{"n_layer": 8, "experts_per_token": 6, "activation": "swiglu", "moe_layers": [0, 1, 2, 3, 4, 5, 6, 7], "router_score": "sigmoid", "balance_bias": true, "lr_router": 0.00067, "norm": "rmsnorm", "norm_eps": 1e-06, "optimizer": "adamw", "lr": 0.000964, "beta2": 0.95, "seq_len": 1024, "steps": 5314}
Below are experts of layer 3 (counted from 0) of a mixture-of-experts language model. Rows are named router (the router's row for the expert), gate (a neuron's input weights, with its number), up (a neuron's input weights, with its number), down (a neuron's output weights, with its number) and show model dimensions 112-167. Each number is 200 + 20 x the weight over its row's rms, rounded and kept within 0 to 999.
Before each expert's rows: "raises" lists some tokens whose logits its average output raises strongly, later layers aside. This comes from a sample of Wikipedia text that the model never trained on.

# expert 42
raises: "(s", "'s", "s"
router,179,182,191,218,198,194,172,163,201,211,223,213,194,198,207,217,193,166,208,217,187,195,239,192,189,211,202,212,226,233,193,215,221,175,219,210,159,206,211,176,228,168,205,243,169,211,222,199,185,210,190,186,197,190,237,219
gate0,184,184,189,202,233,159,172,194,237,208,201,204,190,236,199,177,185,203,216,167,214,197,212,242,179,201,196,229,245,216,205,186,206,192,152,205,188,179,243,202,176,216,229,197,185,177,205,170,201,240,170,218,177,202,228,185
up0,215,179,222,157,166,214,211,184,210,183,228,188,185,200,234,171,210,213,192,222,201,175,161,184,188,180,189,174,223,233,211,211,202,192,202,200,212,140,231,192,187,190,198,198,180,202,158,170,204,192,217,173,171,185,216,209
down0,184,193,222,187,224,171,201,196,240,241,187,213,219,197,171,197,200,192,233,212,252,184,196,215,164,235,179,228,218,187,200,176,173,206,181,165,190,186,151,181,228,207,173,227,200,174,197,192,189,192,189,194,199,175,167,216
gate1,199,213,188,210,203,220,199,182,195,201,144,191,195,194,209,222,225,211,201,202,222,213,189,209,159,204,194,154,229,186,177,195,167,214,196,224,235,229,209,246,202,234,168,194,182,223,217,236,214,186,233,199,173,226,245,198
up1,198,169,200,237,196,214,173,253,184,200,217,226,187,205,219,170,206,172,224,198,201,167,198,182,227,214,181,191,207,192,194,216,176,171,191,204,173,171,181,194,170,217,191,223,222,220,210,190,182,248,187,205,184,201,152,218
down1,228,230,214,194,213,199,171,197,189,230,208,189,242,181,169,256,202,228,179,253,208,203,210,203,228,194,212,237,170,193,199,189,213,196,175,209,235,213,224,189,208,181,209,175,182,188,196,195,201,206,216,226,186,178,166,194
gate2,190,184,206,157,196,170,217,212,217,192,166,191,199,193,233,207,174,180,207,219,176,170,187,182,179,186,185,202,245,189,184,187,201,214,211,206,197,176,227,173,242,210,193,201,179,198,192,219,175,198,224,173,202,202,192,184
up2,174,192,222,191,184,216,220,214,204,189,204,235,187,180,186,163,203,181,203,225,179,161,202,214,156,210,185,182,212,236,206,199,232,230,192,184,200,218,215,167,201,186,215,215,232,205,175,177,182,213,158,157,234,195,182,188
down2,200,182,197,176,208,195,255,207,206,212,175,171,220,235,197,180,199,204,198,234,229,194,199,180,206,216,201,208,245,174,190,224,191,205,208,184,199,189,195,209,219,188,190,202,208,192,174,218,170,224,219,215,173,190,184,198
gate3,191,241,206,202,219,166,192,200,201,224,201,232,184,236,163,194,207,204,243,179,212,218,212,208,217,230,157,222,249,201,248,212,218,185,207,193,186,241,194,202,186,202,202,211,232,196,202,202,182,176,185,225,218,190,210,180
up3,219,226,187,215,193,239,191,214,197,191,178,187,195,183,243,199,193,203,184,241,181,162,225,197,219,171,195,173,195,240,228,207,183,220,181,183,240,153,228,188,203,219,198,170,192,187,213,172,180,197,205,190,161,202,215,206
down3,179,217,232,201,213,194,208,210,204,198,202,214,195,207,200,188,221,204,228,206,173,150,188,227,225,176,214,212,220,207,232,200,184,159,197,195,168,201,183,231,215,201,208,215,189,203,226,169,178,232,203,212,209,202,178,209
gate4,212,238,194,217,208,188,196,185,207,190,201,185,219,231,219,215,190,173,210,179,199,222,212,189,208,193,198,177,208,169,192,185,192,162,201,204,225,197,210,210,196,222,185,176,213,209,203,206,173,221,188,209,235,209,224,201
up4,198,185,169,222,231,220,218,174,192,211,208,210,234,185,234,179,206,185,158,194,212,199,222,188,196,183,193,202,193,190,230,194,173,243,196,196,215,197,200,192,216,187,194,185,173,166,185,230,176,192,239,161,162,210,223,176
down4,175,184,145,222,196,202,204,170,203,202,182,198,232,168,208,202,218,193,208,207,196,179,200,180,204,219,175,227,222,200,146,226,196,180,178,199,217,197,196,180,202,218,251,212,182,191,208,218,191,175,188,210,160,179,175,151
gate5,217,187,185,163,218,228,211,190,197,238,219,219,213,253,199,218,212,190,209,193,156,170,161,177,227,188,202,211,194,213,226,209,225,188,194,206,190,175,193,177,191,193,184,164,165,187,241,201,178,228,180,208,234,209,200,186
up5,204,245,203,194,199,188,187,204,194,180,181,193,224,203,173,200,174,179,151,230,244,188,183,219,158,206,191,173,226,168,204,216,195,192,182,197,209,208,218,205,200,214,208,204,197,172,195,206,222,169,207,204,149,194,226,229
down5,197,188,206,214,222,228,175,191,170,203,200,197,242,189,203,187,197,195,223,245,208,196,221,212,202,210,186,213,246,202,203,210,198,186,203,214,172,192,179,211,228,183,196,222,211,182,208,192,193,162,182,203,154,171,227,263
gate6,221,180,208,200,229,225,220,224,195,177,167,210,176,229,245,194,213,219,174,217,170,198,201,176,191,210,159,208,191,214,221,215,230,208,149,192,197,207,199,226,225,223,218,172,155,172,215,206,238,217,179,207,198,210,180,192
up6,219,219,171,233,217,167,215,164,178,190,181,240,219,207,201,158,176,210,154,216,170,219,160,197,193,183,194,175,188,200,173,200,201,239,199,224,184,162,219,192,181,203,218,177,202,198,201,233,201,204,207,203,219,217,179,205
down6,209,199,194,233,200,205,219,213,221,167,182,200,209,196,214,177,222,196,213,203,186,185,185,204,203,231,204,188,196,193,216,231,195,188,177,164,171,229,178,200,174,222,200,181,210,225,198,200,157,227,208,237,197,187,206,203
gate7,222,186,194,250,251,228,178,209,221,190,176,157,229,215,189,208,216,211,189,224,194,187,210,219,197,159,183,209,222,181,185,192,217,189,221,207,198,181,221,206,170,198,196,222,220,172,200,202,181,170,193,212,197,203,195,191
up7,212,186,185,190,184,174,197,193,194,212,208,206,196,199,256,164,186,207,195,205,211,187,211,211,206,210,216,205,163,204,219,189,215,194,213,218,184,199,214,205,204,208,188,216,156,182,230,212,219,216,230,208,231,196,208,206
down7,198,204,199,199,230,200,175,203,215,219,166,197,206,240,221,211,194,213,206,185,224,192,200,217,171,203,173,177,233,211,199,178,167,205,222,188,194,223,230,214,186,182,173,199,194,242,186,191,190,233,179,190,201,211,210,197
gate8,183,210,219,208,200,196,200,210,198,158,238,209,215,204,229,200,233,175,191,216,182,215,166,195,217,202,213,184,225,203,190,193,198,229,202,191,236,158,209,210,221,211,172,212,204,220,183,168,177,228,159,196,168,210,194,218
up8,220,178,221,225,178,183,221,240,238,187,190,214,168,219,196,189,209,214,215,193,160,172,164,199,176,182,187,204,199,181,178,169,187,191,208,192,217,165,225,192,200,196,203,233,191,207,211,198,202,215,189,177,205,190,217,191
down8,189,188,206,217,158,179,210,203,187,186,197,191,235,229,195,244,199,209,182,189,207,229,203,187,210,203,202,181,181,206,189,181,206,213,205,190,226,217,189,204,198,209,199,200,201,198,188,210,228,185,190,183,199,227,232,218
gate9,189,192,184,245,218,161,181,207,220,209,205,231,209,230,228,189,185,178,178,238,186,219,226,233,189,234,197,229,208,195,208,246,209,218,175,185,214,187,200,177,185,162,197,235,219,197,212,222,226,192,207,172,173,208,212,210
up9,191,204,172,190,177,230,190,197,222,192,174,179,178,194,174,195,199,191,231,174,186,179,226,181,186,226,195,173,168,199,206,211,238,194,175,180,160,204,211,192,217,217,225,190,198,192,186,211,198,162,190,192,168,168,225,232
down9,198,198,188,177,190,199,210,197,181,191,200,147,222,211,166,175,234,173,188,199,210,199,189,216,179,192,182,205,232,198,158,224,218,207,200,177,195,182,218,224,217,193,177,221,230,179,218,242,193,188,229,228,215,249,228,190
gate10,220,223,184,208,209,218,230,210,150,200,221,210,233,224,196,179,223,210,232,181,174,182,231,186,236,195,204,178,222,191,190,186,202,199,202,201,224,216,197,216,166,171,189,203,197,213,205,240,163,207,225,165,250,206,233,201
up10,189,179,201,226,166,210,223,219,187,192,187,221,224,233,170,154,239,201,192,204,209,194,195,185,200,163,206,178,226,235,212,189,179,171,217,191,217,205,219,185,192,214,225,184,215,224,215,223,175,196,220,183,221,214,168,209
down10,166,211,162,208,208,207,225,227,206,208,180,215,206,213,195,168,200,194,187,176,191,181,186,174,173,182,161,204,201,229,186,201,164,237,182,249,240,207,156,201,216,179,225,166,210,196,188,215,225,172,222,205,193,198,202,215
gate11,191,192,173,189,211,181,188,171,246,202,195,181,216,194,200,216,194,185,171,187,160,230,238,188,199,190,175,174,215,206,179,150,196,220,219,198,180,177,242,206,205,192,181,183,241,193,183,190,186,164,203,159,209,209,198,180
up11,216,164,168,214,250,210,185,229,255,185,200,210,216,189,196,197,180,192,180,206,199,225,199,175,175,178,222,180,216,208,197,191,168,204,229,203,229,179,218,183,218,151,205,174,206,204,181,206,214,162,202,187,205,206,164,177
down11,212,201,182,220,175,163,207,197,203,229,172,179,195,215,190,210,207,196,197,207,196,204,191,200,182,204,195,210,191,206,147,162,183,210,172,190,198,167,189,204,192,174,230,213,214,206,209,199,185,238,191,216,199,211,197,206
gate12,207,234,192,212,196,184,170,197,210,197,175,176,205,186,191,175,201,155,220,185,193,180,234,168,214,185,186,149,189,195,194,203,205,181,175,189,194,230,207,207,211,190,171,192,209,205,212,183,176,167,211,194,184,209,190,196
up12,193,175,215,178,158,178,176,198,202,202,176,208,196,221,189,244,180,165,200,181,183,223,215,194,240,194,190,210,150,196,174,178,241,229,210,195,206,199,165,212,195,184,190,204,204,212,162,187,232,184,200,180,201,177,233,193
down12,178,230,221,177,224,163,247,209,232,206,168,220,212,224,199,144,178,222,197,192,197,186,199,196,164,210,192,210,216,204,207,176,169,229,237,243,202,195,215,214,193,219,181,177,208,220,203,199,194,203,224,184,213,214,189,188
gate13,215,191,197,261,219,162,197,216,219,210,182,204,191,203,184,205,229,204,206,206,221,227,207,170,197,189,145,224,221,195,205,166,177,192,231,170,200,215,190,180,216,225,223,203,189,224,213,207,182,228,201,197,217,212,228,170
up13,189,223,196,210,176,180,206,197,196,234,201,179,185,186,188,189,202,223,210,206,179,228,214,204,198,178,183,161,183,204,188,187,211,198,182,203,176,178,189,214,219,196,173,185,188,193,228,217,175,185,183,196,162,185,222,202
down13,186,212,192,196,176,235,201,185,203,175,189,238,204,197,217,197,200,167,225,186,200,220,214,187,197,207,229,220,213,194,210,211,149,205,168,199,210,185,209,218,187,215,199,170,205,199,191,184,171,214,183,224,193,194,181,183
gate14,202,213,237,204,231,229,172,174,170,190,153,191,193,198,204,201,170,191,206,195,201,183,196,179,211,189,198,221,208,207,184,175,203,181,200,203,204,226,183,196,227,198,184,192,178,238,231,187,209,210,185,219,210,217,163,212
up14,209,257,226,215,198,216,187,204,207,198,181,206,221,194,204,217,197,201,210,216,232,219,159,222,209,178,165,225,213,188,227,188,222,209,230,178,197,190,186,210,199,200,169,196,203,196,194,167,228,184,180,165,200,193,190,181
down14,178,200,188,215,198,200,207,223,175,196,231,202,218,266,161,174,156,211,177,209,179,189,242,227,204,202,187,218,207,216,240,190,187,199,180,214,190,185,172,228,176,177,195,203,182,191,211,198,207,227,184,191,250,180,196,201
gate15,242,190,213,229,219,190,176,201,195,204,215,198,172,207,197,235,202,233,196,206,222,182,188,199,190,187,224,166,197,203,187,176,163,182,173,191,222,224,175,206,174,174,208,209,218,204,226,173,234,186,194,236,158,212,216,223
up15,178,162,211,181,189,210,197,187,187,174,174,201,211,181,196,219,232,164,220,224,199,202,219,193,159,155,213,210,186,172,194,171,169,202,215,237,232,180,197,229,185,205,180,168,216,208,199,234,195,204,196,195,198,215,209,227
down15,179,181,208,201,191,173,194,218,212,203,186,230,196,215,191,188,220,187,228,178,203,196,214,213,193,220,204,199,195,217,212,197,230,173,212,201,184,208,225,221,202,223,183,226,191,191,184,180,186,172,185,184,245,191,182,199
gate16,184,214,234,197,175,188,230,189,163,189,182,197,170,226,178,207,200,165,192,194,203,241,183,211,209,229,189,193,204,207,166,180,198,211,183,177,194,237,188,189,151,198,168,206,188,196,222,171,197,209,192,235,185,207,171,222
up16,206,190,191,212,192,172,205,182,166,181,234,174,211,201,196,188,186,188,223,203,194,188,197,195,197,184,211,198,172,214,236,207,197,217,205,198,201,196,195,182,207,170,208,210,226,229,204,240,187,232,181,179,203,185,238,220
down16,180,223,183,207,211,196,198,190,220,218,177,220,225,205,218,216,231,166,233,186,193,165,199,216,212,204,198,184,177,184,209,200,186,214,161,192,175,187,195,191,215,186,234,178,177,172,180,189,227,189,194,203,186,230,214,238
gate17,216,248,178,175,197,228,203,195,194,193,210,208,180,198,199,211,170,203,214,182,221,165,239,206,186,164,182,225,206,200,198,220,223,223,194,221,212,174,197,181,197,159,189,185,190,218,188,206,181,196,197,182,215,199,217,205
up17,205,207,240,191,210,193,192,221,235,189,229,196,240,203,187,214,245,240,148,188,186,227,217,202,204,194,212,222,200,209,194,183,224,160,198,207,179,224,243,216,202,247,192,210,242,176,214,186,177,226,232,206,189,217,218,230
down17,212,182,154,198,182,178,206,190,225,203,223,155,198,166,212,202,205,216,224,206,230,176,223,173,186,201,177,208,204,208,204,217,167,212,201,197,188,183,191,207,200,210,235,176,173,212,229,207,204,175,205,204,175,180,218,188
gate18,198,175,158,185,221,158,240,185,194,164,206,210,196,209,202,226,198,205,228,184,197,197,235,226,247,217,191,227,179,223,184,182,198,175,207,209,195,203,162,185,192,183,222,220,218,190,185,209,198,192,198,184,175,195,229,213
up18,164,217,200,201,180,227,197,181,228,222,187,174,193,213,195,174,212,224,231,201,192,217,238,200,203,202,155,200,232,202,221,219,222,219,179,197,204,173,225,208,157,208,222,200,183,230,192,160,207,207,206,205,181,199,247,191
down18,201,195,187,217,179,193,187,206,179,196,172,246,181,196,193,201,196,163,213,185,195,171,189,197,228,176,236,186,202,197,217,190,192,193,212,201,198,207,162,168,204,222,145,176,231,186,195,212,186,212,192,207,216,205,209,185